{"n_experts": 4, "d_shared_expert": 768, "moe_layers": [1, 3, 5, 7, 9, 11], "router_score": "softmax", "balance_loss": 0.0026, "init_std_router": 0.0382}
Below are experts of layer 3 (counted from 0) of a mixture-of-experts language model. Rows are named router (the router's row for the expert), up (a neuron's input weights, with its number), down (a neuron's output weights, with its number) and show model dimensions 160-191. Each number is 128 + 24 x the weight over its row's rms, rounded and kept within 0 to 255. Numbers have three digits each.
Before each expert's rows: a language model's description of what the expert responds to; "mostly gets" lists some tokens that are sent to it at least half of the time. This comes from a sample of Wikipedia text that the model never trained on.

# expert 0
What it handles: Word-internal suffix pieces and content words after articles, such as ordin-ary, High-er, ton, National, American, plus spaces and heading markers.
mostly gets: " National", " new", " American", "====", " State", "ley"
router:131130111148173136118146159102159148173119123133102119124090130168111106117086135105145111117108
up0:115139127183123152122125124167101118137117123123142119114095160153165111152125128125176120124104
down0:149128131136095117060120132129138156080185094120139102131096155106120151158117137153153128163127
up1:094108158197094152134087140123132102098133116186152142128124128135142144129117122126140128122119
down1:130135132131124105123089128119109080168151135125126112118112173101133180122126133087126142110139
up2:117104113129124086136109222108168130154156130131114124153067123122094119129130127103089114130141
down2:147118137126114147133104126126069122165145177109128162059126134121088123130108112144114134107151
up3:078129135153115117078158132127092140103129132071159161170134126133104126114185090139125116124133
down3:127138138135133128096103175126132156116179137080146166086116117123135102131189068122107112128137
up4:141164130064118161106107136125147142128121131154150083150128132109136103146099115177128124105131
down4:173121125084129166139103111128168151111121133131135123125137116130135123181150124092122123112165
up5:115126120134168119133123190069130139139130096148115103128122144134151118140129131124131144131099
down5:155146120141112131120154118128138163094129120125125133136073080128128126193139126109126126090128
up6:097103149110094129137125128128103133146117109126139171127138117120118188132103142127129126127107
down6:149183090151154125181169157103135074143170135138181132117112155128127128120092125148117137128141
up7:132113142097128074150095128156173123127114110124125139129122088204129125122114110117128085165115
down7:147120164106182122147122180243128126132103123131128125118192141128164155132149148106115081125147
up8:161139138136119134157110156105150131137119144171110146129128130105089156171134151140126130088136
down8:124133162117119169132117165123129158137162166167128137106151148140106134086146162133172154117127
up9:139171120102170130140152084184128133169151133134128087144147174116125151124123126144114109102133
down9:129140123134108123121140122116068127140119135125138120136144144117158142137116134134116140176132
up10:125103122129082082148174124110069105133117104147160105122126119114128123119139120137116100132130
down10:150122117160109152126113141142133161130169124157123101112127123131142115123113129129094132060178
up11:124099123138153135138136174125164132127112140128119108144129143112092117133150098128151097132126
down11:167203166120097133164137126141132144151113147118220171126121077085138131133093130119171148129134
up12:186154093102165127137153126125130100132138087192127105097129128114128116141135122136115134141134
down12:130150128135108134120143102145129126096112123124130160120124076140127147150131078132065129111080
up13:150131159139119059071050144095118089152141129103147136118127130149140156127127174151205116130106
down13:122134120122141133134132075104165148134122135097140129122103130113106139159107150129161131152126
up14:128123121112137118125172135112151131125115191092088138125135123145133166137113104091148150118125
down14:132129099120157139081125105132076181134125148119137093105153130130038131112176146129132144174140
up15:102143084141144128083101134116133137121160137134135128098088116125137117120116133129170106123114
down15:141124141170127165124151141088162124091173129138130134125125122144108097126141169127149130124137
up16:117131127114121133114148167123119137110131127126132132105064117100105137142104102129140143100115
down16:100108099124090123159087082109077148148145133128173108116190137128097133131117132158138128124143
up17:110098127149128124131097122129112120116129122130131117131119107103123133122115152117128120164123
down17:129159144123095142116125138109144162128153137139128137087129101119128163127124129125170186133130
up18:104128136062089108133206127131128152131112125133103123118128080148129139180138115079128127137168
down18:109130153148122122149071111130138151168114131135164161104097096103158159117121116158128149132131
up19:165127147139121111139127128160130119132090134131102139156092147138072130130128074180139129084130
down19:119117103133123114121089141123139111122117129132127130129149135127104080077115104102139129099125
up20:123159156135121100127084135120157124166133128102168117103144119160105142130104131151145122111116
down20:146129133128118131138109139128165128120126134151130117085096131131119190102133132097135131119087
up21:098131075129110143120138143091140112165157132120151129132088152122149070085123108121168122165105
down21:137123133141129126119124100132161103126108123129121130148119085123068174125120130107154079144124
up22:133171129158163125128129121096172126128108164132080135138128093126029127120149116177141118180153
down22:135122180197126121144116089130125120158102196129129131100120091149101111123140130120131148140117
up23:136127145132123117129103117135138158135141159100111151127137125134163130134137142121132123124144
down23:162118144120066111163065121101139117226118221097113090119110061129147132157130162165142100131148
up24:129150144128150159071116128129151126159143130125141127130128129118104102106126126083134116112125
down24:150147152133145141124081128143104128187138120121128149130156161156083189137144130100128144137145
up25:122141106047133158137119127148115136128104118165133118133120097121205134090086169088132074184120
down25:130145131123135121142124126139144146130128088130130132128155128134115141130126149110138117126097
up26:093127158163130149143132117132107124137123146046195082117139123123113106141128119124129146147127
down26:135141135130132150104146127140096117162137124131119131144120121133126043086117129098141181128140
up27:161128133128138105131111134115086082143126174116128115106125137131167118113131129127137137133098
down27:129129181104133149148122149206142095121124159138176100083102141136138157109190138112116141113149
up28:138174126132111129138074117129152128128130126129134153127128148134094121127114117182135147149126
down28:146107117103181123125106106183145117132135114116093075134149126153128124107128105158101151132085
up29:126133104175080125112129119137133130104123202168142111124126125130109142127111127143124082104127
down29:114132094119117165119109102125128128114126129132132126160155181078077126133126133100142124119169
up30:131114100119124117145061143121157124135115153148119110136125130128147145185135088132146190160125
down30:176082096114132124200184125053105108115148127121120132156151122153127123128156125151110136132163
up31:151168147119144108142132115109123159104140113122121110143130137119131134117111122116147128129144
down31:129107143131119120173138106111116147118140128122050121130163158080140130126125139151133121101109
up32:095130118167115157127128123112126080139107124141116097104121120127197057131117134135127111135125
down32:211100165157153182120056134123154162145130135134101196118145137142104120127112123150149138126127
up33:124080134109131124115128146139096125116136129116128141128097114127101132126129157155128128070142
down33:130130168169148099091122104127103129089137166093134150113117118142132141138140133128174126114074
up34:098164124105124125158123075132124135091089127131082120120130124132161118110101119128134154150098
down34:129185170125127118108131106142148155106132104151128115142122128123142168162130163139134101175165
up35:114126097129131151118131103131127132117147131121125125111150146128121121116097120114117131090155
down35:111121131081102105071131133104117126138182128127123147088119145142160121080081120145130162136086
up36:116132123127138142116122123117130099121097159162114143108112091214105106158112136123132090112130
down36:131080125130149107123135107147143147147123102125122122164066139124134150092077180118137141162161
up37:136115102124157129107139117160130131133125113151140146143107120124114113184122116118131114143136
down37:114125126146091142123118136116118140128125087142131119140159135081130126130090129078090160127146
up38:119115117135122144136127088113133089137132141138103114115137107142122117151130138104069171102143
down38:161125075130054101138127127162117125128130132126139188135119111124099129157139138129119177130128
up39:136132129135126149123128063133128107140089103044107163114112140148128130129154170130195090148127
down39:194185135114134104145139139112128080132106131125118146112138121139117127212128117157123145108131
up40:094136149127108117127140135144152163124202120130124094133165110131148140097147134142134117122097
down40:055135131137122142153182125127153104118137140135123115123136122128124082129129143124143139128132
up41:139128124194130127070147124129103170128134130150122115123122103134139127133086128128131110116129
down41:161127132174102107120145120166128144123136113109105107123091136094117122155110140097096102090129
up42:128120149143135116110180151141103123160104106123130117133123126147109117104099146143149130134117
down42:061144165115156130088098105172135123136127154123118118143119127124127145132146072128133124134128
up43:131169113121128124130137081130100109129175103137090181127127108111121092096104145121144138109142
down43:107152126117120126087121187130120104129106126130077109123120122092131128157073123127077124144087

# expert 1
What it handles: Table cell pipes and the main verb after a sentence subject, especially was, is, had, died, won, he, He.
mostly gets: "|", " was", " He", " he", " were", " is"
router:123132136133109107140176128158126107149128107132127128138162092152059094155123135115113116098129
up0:143116080122156119129130118125129118104118133063139130131122110129088111149127129122147166101116
down0:128132169117151186163139128135111143142117085129127103129126124099167186175134149165124114085127
up1:115135130170112146127140141083131093175115153123146107130129145123130129148125106176117138121137
down1:152130151071134140129135144125072121167155076090145127130128125105131117192131136128106109105108
up2:102131127140115116116126147123122151123103121099076111150134092101128139166141111127135160142133
down2:140143160129094125137108151129145139110099127119138152132145073100109154108103161128146121036129
up3:151120100113122133130121138139103130129122175128157128160122094131128129144106110113146122129158
down3:128091124048184115129142106146135129145143129147187137169134130128080133137127131098103130120149
up4:108103131131138130138118126106131096133108140142146115119122113197140102153145126101121165059127
down4:102138089188137153135122112127172187127110105127108125092161132143165074109084150135129133132145
up5:142132135136096120150135127134078126084116082149144081138132131125121101152139143128041091109136
down5:109129147132137163124128118108114123116152091123151118142131118108149127085126119121128087121126
up6:103101127134114111175141109118144202137129125127138172123128128127116128211142093130107088084120
down6:129174104136158125113132122123145104131082135142127125198122172113127118164130129129160200136128
up7:120120132121204122121176153172122143128161145130116171132126101115135107129117136062144125113100
down7:150125150125076128131128123107145111126122161187132125107121113125135145101134141148116125160127
up8:157177178151147124129131101130132151137141133134109145117110131140101131078129147124108128114122
down8:099113161111152138109159114145113141127212105091110128142107120142133094157170123128110129229113
up9:141103128125135121125130085126120125150202127133138135155147153154111127146129127117102126132141
down9:116120125173129126134124155159082127117129137167158129131119128124143122140158159142147136096103
up10:132110128109111129148126122152115136122091099128126127155145161129127125129088128120117124132119
down10:130141122096091132124128102129128190123101136174123141121109126137090142114143128102189113141110
up11:126138126140192120118182104145151112124130125174133070123155123122094095117079166165150096124105
down11:118125129127113172135157164135124166127140148123143155123118121120110127130111133138121121112091
up12:122168098123077158139142109054118090100177138199125127133123131119128127118087139093147137117040
down12:189137136144125099122107136137157128124148149135084128124114106113129124123134109090115125102146
up13:142127128100133157116128214107131160172079117135127135099134119072128119130126128128138143114098
down13:182126127131150109124095122127156152164120174134114132126116136134095141133146156153115130129143
up14:141097131180096126116132147130113130138145106123100119133163136134139119084135161141123180162127
down14:122163153133120143123122119130132128118108119130141097114138086158123135133126109079143128103131
up15:103105135131124128149125126132132160187101128127129116129129149128151159134091118156166103126129
down15:128131125096129123121125128173129128123127126117123133117125142129116097133138138129119093127145
up16:165129150112120158139112149090151127128104133126092151129126140130129123114128134135151103129118
down16:113121116125150105154115167146102113159116125148194128136142174118109118149122168130127083088161
up17:132142132127076128129143128178072160119180146144137135080143134127138116123102123134138077119138
down17:128195115123108130195134167186157120144153165138119118085109142143121127108140131111090138129129
up18:127088124139123138127156145177122110135140160148050121167166178149119125097127140127182115150126
down18:057167125171120090117122162128148147141140144128131161109114122090070120128120127095136099074122
up19:127103131120164107135110125136138065203126119127170165135127127168155098125124130139117131103149
down19:119163175132124095105104110145101098124137127137131147119146080134163173172128108133142149080130
up20:106125111151122112146101110134102101139165130128138152128094130125143134103123119126093125173129
down20:075125110119110131152107150138126120126121130123120141252129095158093091112105102098123174135154
up21:130103127115077151125109105131111128210131104124124102139094126128131131137074122147127121152166
down21:129125127111110122129161116123129088127118143124119131131130178145198128150097125115124126114142
up22:143125126130143143124148142112117115154132123127130105133137169125139134102115138128129138148124
down22:098171153079127133124124119128119167128127112145148125129160145072120127169130125108149108103101
up23:123114131135088133158126124152101100157085138137109131113178173099127123151071136156113090122153
down23:151127128111124128145149118163132108082095106173105178104134130158147112052114128201121087134125
up24:121183131129121128128072165174116136129132134096181061153122131123161129106132115166158122151121
down24:057131114104134122150125090123155108111130129106176176113125119116120119126128132127113095092143
up25:119132129127127141135122070119138120075110120070124137129132154114146198161114113090126167067131
down25:131151129114152149135137132114129148138126141127151143133165143134103139040144102139128096134110
up26:152125124117125181152126127137152124103111080132144114157126129127126123103150132123088125091131
down26:126058124150122063108127116143112092185146084063132112149122147118082143162156129112154149136090
up27:121100132109116173196159123135106137111148122128101116170183112135131127130105139159181137106124
down27:090139133072131182135139119132104163158162110117150124124132126139108117113126129110169110116133
up28:093152139051133137130133103140127100106139128097124133123158080125153110110139126125152191106101
down28:154121157097139186124113143126129132114107109147126124134091126120132131151131120078116153135130
up29:126167128094067104126129129125113125130108109138135129130205128132133130121121138154165121106143
down29:165118123127148131139105066127194117118111179104114142104104130147176109142158131135096097133140
up30:127139159097126126174175158132118089162124166137121118124121106128128101120136131097117127105140
down30:125136127123151100165118128121128127114127144169161144111120120130141109116121134137129078188074
up31:124149073136116114076110093143128128075153075198130136160174115128141163127143103120155128130096
down31:148138165094142135103109064144180165144159119101097137132096129127126128134086132113137103144124
up32:102181125113128132132128117128133127137140163131070140119148150122127125127077125112130181148148
down32:102107127197133134141132132143162185145187129126127115171122105131143103130121113129099119073174
up33:133113136174131146121098158109111130135157074113131169105150122111147121166114112092119121139124
down33:140127170086138135133157136146128117145127120149141127152142094107146123132114127098154139108112
up34:098124138093120127130078129123148128128171124129127092151132133204136123096155124132121125116123
down34:133133128122192119133093156118188135118121089125118129123100143197120121126129133089146109066128
up35:106096125143122122117130111173181152179194111129135109128140124092131122141124164185115097136139
down35:120136124116129131135157122106122135117125142143171118147133104087088139128089181132136165136091
up36:119125122167108120157126149119138121107152141119132083104141106128165124109138121110161028129131
down36:148133124120111128193134144134131123066144134134121127140112149121092119128116138169125165128139
up37:092124131113130110122087137128132141129125127127122151129131119143103127131122094128143140136125
down37:133128120147146123128072124148125111126106092170146139148109135119124105116127132103146144096083
up38:137127134158136118108158146143136078090085191113124149159132124130125124153127142139114103114082
down38:121132130164196130124095127130090129113123127113105124128126128128140154152060119127129084137115
up39:123202130130090098117145128121133167167141137133128094121111114126110080127112131179134127142130
down39:178117130151125078127120128113127121116126112129123109127088134134091126127105128105080087130154
up40:133144132131126113119123125131108137083102167144158115132097105123132147136096133114129121146153
down40:147126122128110129123106121118096124132173091125126120151144135115130136166122150120125141148155
up41:172143148118117131121145136150118127164130164139156065128115114120104131124127125132133123031142
down41:146176105133112129093149129175103088134114134077128125125192151188132116169139143152144154154131
up42:136124137127143115080143128086129069126128095127127132150127121124139107127081111117142126148129
down42:180118156140092101135146137107139136113092134129143128125098135104167135155146125064133152151094
up43:124113128109112132153093125098140115155133129109137128194128072099138145114147114118150118140148
down43:186143147118146117149120129097131158148128128142120161183124115057123113124159147124127145133138

# expert 3
What it handles: Word-final s, closing punctuation and line breaks, and function words after a name, such as Ware's, Innings, that, who, which.
mostly gets: ")", " that", "s", " who", " which", ")."
router:148135143178131143138085144147097123108089153123115131113122163139128083150134097161067141123103
up0:127085119163138131106129121101090169126165134122137145105128194146145113171118135127108137132125
down0:148128175085105104167126150126151149153127142136080143129133127123086133097198123139137129130105
up1:117121125115105157152130101130163146067083126148118126129125106135136131099119094162169158138134
down1:121150131139125130096122126119132120137119135136124117152124121128166135132185135168156094095121
up2:078128160118132144104130131223128128121090110103135153106127123110167128183163140077168166136136
down2:136121118155130161181197141126128121126139141118126112127141086141136129108116157128144129158115
up3:119133141114095120121124108116110131132144125133083132135127130136152081127150137137164187127141
down3:120137119128153116127124131138127050087161168127148123159143132092149126125085090095135093065130
up4:070113145116102113108110156117064148143099158127149074129099132116117138137131112147127185129120
down4:088127127126100097134125109122145138111119131134129119126137141083119128090112107098134127132115
up5:112139122129164141127146124128129118128103129086128136134123128142142106140095124132142127115102
down5:128119127135151141138169132139086136139109132124139142122139110140108116132130099084125095124135
up6:133134131088127143135106113116141079131119101128126144175123132138115148095122113144130140123135
down6:138125146178039133142130115118149122097126086142098118130130153121161140123144090136128125112158
up7:091118098103108126078104134131112122137151200103152127120131129118133117137066121123129118070118
down7:095129111075135137158136130128123180121151122167107131138129129094155157134131096146142132129139
up8:161139128152075128123145143120142124133143127097081129092126120071139131182151164139135129106115
down8:187131141118077133136116137132176119152134152092132135105137132122127096154155134127119125110129
up9:126125112148108092166087110121086129137102086114177115127158172141123123125137104225053188090128
down9:126128125130103128103105122128133144121130073108099124102132112195155125155097134136140093133129
up10:111133113132127089125137146133147128111127110133169133123132131102157100112119129132128134112105
down10:089138163128154132128114086114145085171128142120114159072146133141213154149130131132135132130119
up11:117159147130149153118070131119123112125090100130095145136141110128118106128105147168132140138135
down11:129135139133129126109127098177115144117132106149160162133139155120127128174120133126072136116113
up12:142117145129116083097151117108135089149067127086143139081130112220125130175120124101113162129101
down12:116114127135103087053171120149145113103129130134143168103135126167137149135151141146179094107121
up13:111133126130109120128113144128166102131118105122105144119128160126154087157116114151106111142095
down13:169118129143125111115082167083118123115123126105129069091112135133146168135111150130142130136120
up14:146152129128116145113131133129036061134127124105149115105101154129126106107093095133075131193131
down14:121117155153135116139116142125120159121123138108179078134114146122083113171133160129124161136129
up15:127127116129132118114168124103126121115158151135128100128118157165127131151089138098122096135107
down15:109130166146148118094128130144122128117227155111141100120101128128113193106129133113064123081159
up16:127165130125172125137121145177094127154142093110105128126165126128134124148109142147166110126138
down16:126163120157131129142077148145155099184140129149120124128098107158141132144093076127134085122151
up17:080101120129115128140054124093131155129138127127105089103136128132160128158131142135118118127186
down17:174134127099122136129130114126126094127154124139136068121143125127168121145100115139131119100105
up18:133116119139162140133137159142162146164115112152139109196128147103162151132114101136123140127156
down18:111125129100168122130105102126130126090144144153141125098136130151071128165152120117165127172129
up19:115156173161070095088142165047140133127102081128125078125115129111118110147085147111080073154126
down19:118122066125140127144124165131176128137131133128122135139129069161156122126083106122162127094117
up20:127126128154129127128065085122141167119128130125075141114099127133147149082092097128118124104130
down20:124096121130107128147138147165135079170048143132127143120120129131136110116125127206127151125136
up21:095120132123133111160100110094113145102130120126126130134126113160153114099129072133132121122128
down21:128126135143103126079125126125122121105114134184158128138129126092166121117094131130117142077107
up22:118140134130137120126146100100148119117118125128145138126076128089110120142134149113134175124103
down22:107139091127081101147132130107153114149116165221129091125151133124133131127147106125121111126131
up23:197142154115167164126139128086164103142117137132111119152111145119121134131134130166129127142112
down23:120138122132097126121100159113090121154089105111113106137134129138152187152154125148056121126129
up24:102136255132160149125135108148138136107140116176091121133123102147119129110134121133129127111178
down24:141149074147137128130131131126128123151130140128096110161134102133139123114118153139150116140140
up25:128147125190105118099129097092110080153087130130151125159137141114171080128120132126143137143116
down25:080128174158081168115121100131144054122139134125132132127132188139185128072123153104135168127134
up26:135153150122070128114166135089098131139118152128165131141194087136138168132104110098122134085101
down26:112095089124141141112095159131128128128127120178124155139121121139076123068166078121130140132124
up27:129052154142115133127140151132126117170107145127143129131143091108137108133128148125110108122103
down27:121112117118159128131127145186124152138135127131124122106129106137130130137125122129134123126140
up28:092176146127122165136127108127128179129091134130126116129102122135126065089132100179086124167176
down28:141178119135118127100126125139088052129133135131147154132064139119132125092120110095138167167186
up29:094141121097187144170065119133130137173136124132190158150132114140121137129134125126169142140121
down29:129119120131066128127123106120134091128139116108169159149109077140123115105113073107187133106088
up30:145156130128131177173131173184137128131077132124101133124145126138140111153150109135180129144127
down30:174122100103134176117113112148232122158172118163130130108158142140125127126153129128074124159118
up31:143139129113115131119045121136117134117116115147124129129128194129135154122077133124117133127162
down31:149182128144171117146094093134115153128111165096117140122115172112122159116108128126148123174118
up32:133108137116123140137110126165147128133111149128098143121193155085130131133140107096129149105085
down32:112136148151101158164132168135130171113112113121069144135136109138169124096130117142131133155133
up33:128134131135135121097112068123162100114128120127102175124132173116174131145100098158124170135128
down33:120128107140150124127126118096135111131140139107136140159114131141156150083153145107129113103132
up34:203120129124119133198076181105118162177144120134131116143138155154127140148134131124128113135168
down34:122118120164109142127105119119175174156164126129128121123118147130118139113134127069129129100140
up35:087116146146141094104092132127087127133090119198128143127097105124117118128126131139167176123120
down35:133124086123131121105105122104122136087136131116087130172092122188157124119113090089163122140114
up36:130099164124097128161095127100128162127130139115145127115124131133102143097117113118132079130180
down36:105124154148134119151121139107056131100130137133136126124181097130137147133131131144124106116150
up37:135147117119126130089137125135109119117152121123127120152118114150135159162095149181106116125130
down37:111136145124131127144133134099142180124104126136162083128128136154161127129094129150122121122106
up38:109140130136172073116127110112154129088133108146075130089140120174130128129062099120127137109128
down38:127126170104157120099126101128135129115136100129167160121118129168125128132175171129130111107105
up39:127117127125133131119151136133181094100118124136123106110130123122143151134106128132165180112103
down39:091129120130136109109176111134115201139121128145153130066123104128122127147139136145105183127135
up40:137144155131132164153129095127121132128104127109132123129127052065185131123121109121113146138114
down40:136116212130101135124125126148123178138177131135128126143112121128132125128149137124096124095164
up41:108134128123124091097145118125111142129117086092109144104155140118095137144138126140068166145127
down41:142158056118102139136140145129159122244123138121068120129120118076120107116134136157125137121101
up42:098117150144143115083128123196108158075132146117111107125131117080119121075124143130123121100125
down42:084127093158122123142134117143128129119122130138127086176132112123124087152138095166126123144127
up43:134096119135131139108118102139147137122127138150097139129101131145121181166108174138136130095122
down43:106143127133126150121087138123109098113122143118120123130115077142131141093110094108127112143119

# expert 2
What it handles: Single digits inside years, dates, scores and coordinates, plus commas and prime marks inside numbers, such as 2009, 79°58', 1,071.
mostly gets: "0", "1", "9", "4", "5", "2"
router:111143064101109137100103142100139150129175122154156129114123122158168113116153119103120138126118
up0:113130123101074129144123129116091128091084156128137130126107120142180124108122127116118132137142
down0:075121135097135136110166116126111103143124108145190129125127130113162123117129124111141111127065
up1:128115133140198105124094196121116116119113119120132089131113142125118169087097085133145138111132
down1:125097127121189127067137148148131127129153130131123136141106107109122136123106107070075116109144
up2:103109174123113155125144121108103102129128110137137109121136114138145146124130122191116114135176
down2:107117129134130104148114158105130131142119130122148139245125133118131166084128072126131146094128
up3:101117162132095139131133134120129144116141135120111085157108074092116134151120122156121123119215
down3:158121128123133147140043125158139118107098114100094096143075133115134132131112159156102091115116
up4:079154131123126160128148129127131221139155133117161128107126118133143099183179185136090092159141
down4:105118085169136123076108181118102152102156142113148144125074110160126140097090130118138129112184
up5:121139121098140124130105116089157116128099097124173140126095097114125120097131123128099129117118
down5:110152099098146141134105135125094162144152122143129159133142126131142156136143105106140092130126
up6:119130138120140113140159126131117138133098112040170125126169099101132129130123125157079132155134
down6:097061091125117124159075173138133158161135099131146155135129173148124091110146127127162142081127
up7:159182096150114089144126082128138132124111181136193151126138124098128130129138095190130119131118
down7:127116182156135121118183121131142135130115139171104104144154153130120073112167108116149129099094
up8:146168124159151201142135153102105127142127105135126123098118138127129127112136127134141130119143
down8:154180139128126131128102156142088115113108143139083062126035128129116081163129120122141149178091
up9:145122089126109126125145129123121132181125076100141194140168122127127128132109110148133130144129
down9:121079135132109121195187105099114094148120126116133132099099132071109110121110144127135109132097
up10:123129140101135084090098100108108139080158130133132202154129128133126115090124106165112128174114
down10:118139128116126092074137122128117131162136133149112089130132126128161164161131128135104134130112
up11:106128111127160126075120216100173135146128143169144130152131129133129127129106129189116134135134
down11:127161123091133134142110204130116079145127114085098112128113141128142153223116132150128131133131
up12:128093153147090115123188115122167148142160124135174141128119132129110135129143179117137134126128
down12:115110131128135150136129073133126108116107083125138130154130121151143111153063140142159149157115
up13:130168133108118133157125095148175133125121144134136137131139139107152128137146122127175164125066
down13:137089134124096112128103107105106095115140129130070168189129108127122106163098068126181106137147
up14:101106128140108114120128127110180140138110140157117145141125120129164131132125141120142148149092
down14:102138136138109127136136095125115140134132119132125128100129144126139022136168129128094122119132
up15:139136158119142079160135121121128126056131153129122080118082132156170131130137141149128125128130
down15:147121121152133161104124139127129146126134159138131135115128147125130129134112130157172124089099
up16:143133128132085169117145141058109179125148134115176113121113102115143123130128127140131107110132
down16:161215124119192137098126142131134130121055094149124106105145123156109115123118136129119163134211
up17:097167130091152120136093176091137104199170142141128081109105178124177133122155136160129123123135
down17:137160110142127128113081150089088206154137117134064128161119134160130147134184177124150132128110
up18:124143115131134130163133137156125129126101094129147131149122083143118188125113064099149183089156
down18:182127124131118123128119146130120114182170139131125145115151149128143153128137126106175096138085
up19:109132108182137126148127146093133129102119145179129161129115104140109164127123118139129127120119
down19:095148112130162157149110123126126101123126107123184129122129152111147090148147136100132127127128
up20:151144110125132085128122131060124119138128130119099130091164118101121078139136129166128151140121
down20:151119073131094125155133146132131074126132217099089169127129119125156151140095138112122124114134
up21:118132132134130102131196112128129152168130154099127121118144137129142168127134105125142105119107
down21:124165076125162154106113114146107156134079127142126147130096109193122209138129128082123107062106
up22:185099132133182131084100105167137143154131116100154108145168123123118127128126128134129140160152
down22:158108169116126129110173134129132164107111122114127112123108171115157118143087135202075121187122
up23:168119140118090130110133150150144126092127123118142188136090112126131128126147088132113126110175
down23:156169151068130128108117083121098128082160135136162138103160144104104093195109159160138118117137
up24:092179123127130107140134129133127056109116192127130159122133134110129057103161140130121117127140
down24:115108129127151117158106167129154140145074168130144126105123132125130204130148099168075105146120
up25:134125126122128143161119095132104126126149096130147107130150122153108098132127095137148088157128
down25:073220092144129121073129129087131121184137128119129121175097102107164146128131120114117123075105
up26:137125050115088118114130103135149134141130123123134099090116166126122167157130115143114128132159
down26:143079100147129117111127117124133189128142183117185128166169119077156120069127121121118141162124
up27:157136129099118080080110129103077110099199161126127131140129138128181161124103104126123129127124
down27:131121129149126107091128132125143089129180131196127136044114157125118107129153157129123151123125
up28:128074059158090076150149127136136140122128119072165168130126070130127127128081150124156167116087
down28:186135132096143158122125126046132087125173153169108080121141108118116111123123117101159166109134
up29:092111099132150166157127158132091146125128128130122147107110129131128126158123110121092114126124
down29:138155132127104143118162119101137105107157121130118147136138140101145123126131122150114122129127
up30:119114092157160133127103098108136100111154129132133106136113116146166083087136126177141138111081
down30:126125139105135135128121139091164098096132112129137130155091098121118126136132124116144125133125
up31:141135081105114148138114095134182129104109149144133140129095115104156104133112171102090106135126
down31:167176133128127138130133137129119130096148108135137114111147110142143127126135130169119151131113
up32:168115116139113038108153133182134131117163167179126106132163160110136149111128119108140136103128
down32:138131126131128119164121118148132140056149127130078128058126122095119143104141123125084176164187
up33:169134162122147115123110128060157084140128119121105147160129143107212135136115114130155107134124
down33:174101147130141145114099117115135093135108160141136128154140127115149094123130103145083133200129
up34:131136123121068136119140102064128131127120161144130146130125128128183125105146152142128160098159
down34:140143130117134127161092134127124138104202173133099135090138119098102129138116101142125155107114
up35:117139143103139130129146125120059127092126085099144130132133130133146135116128142154135144149131
down35:133135127124126083168129134109137138138104075115118121167120103121152105127146150101128143155138
up36:169131123123179092127150139121142131130102107155081127147107093109160116126128129104112139113146
down36:128146140117111118126125142148116142191134121127119054145130132103134110129120145126075134106103
up37:133096049132115146174128108141119124127099134112111112179112162128185110139130148139133106124145
down37:128148151129114115127053123132143121090156136174122150127156119096047157180129156125133120184129
up38:141120115188117126091133121132175128085100145187135130135106137135133129125119053123122150156179
down38:157157135139121150131125129144132152122150145123125112105128122124098062145113142137129100158107
up39:123112136142131126116164144129133131136139127073131123139147132126093212141090102130161135132197
down39:102155160137127134130122007123127114117143119089126132116120108129127120098147175152139117129141
up40:136132132131099120132118126040102117074122133131087136106132149139109167129164144075110159164154
down40:128153114127116116188116122086110166151132127122070046128139143088152101107122151123169125153099
up41:128131121182098135130114108153131120138147128080145127198129127135138141097111131124129130131134
down41:193112142139138105145163129143127109110118102126129129162107126188112158130128157123030134136112
up42:127125070129141129053167141127116113174126129114165157120134106135125128152152109128129155125167
down42:139103127137124157135124126130081138141120114156136127118096108118122115120123171126131076112132
up43:126139160130133108153079093134130134129105130131126123116133060131084159139139119134104155125140
down43:125134164170134116146144124172133123131097096129128130132155148137110126103137165114115149175152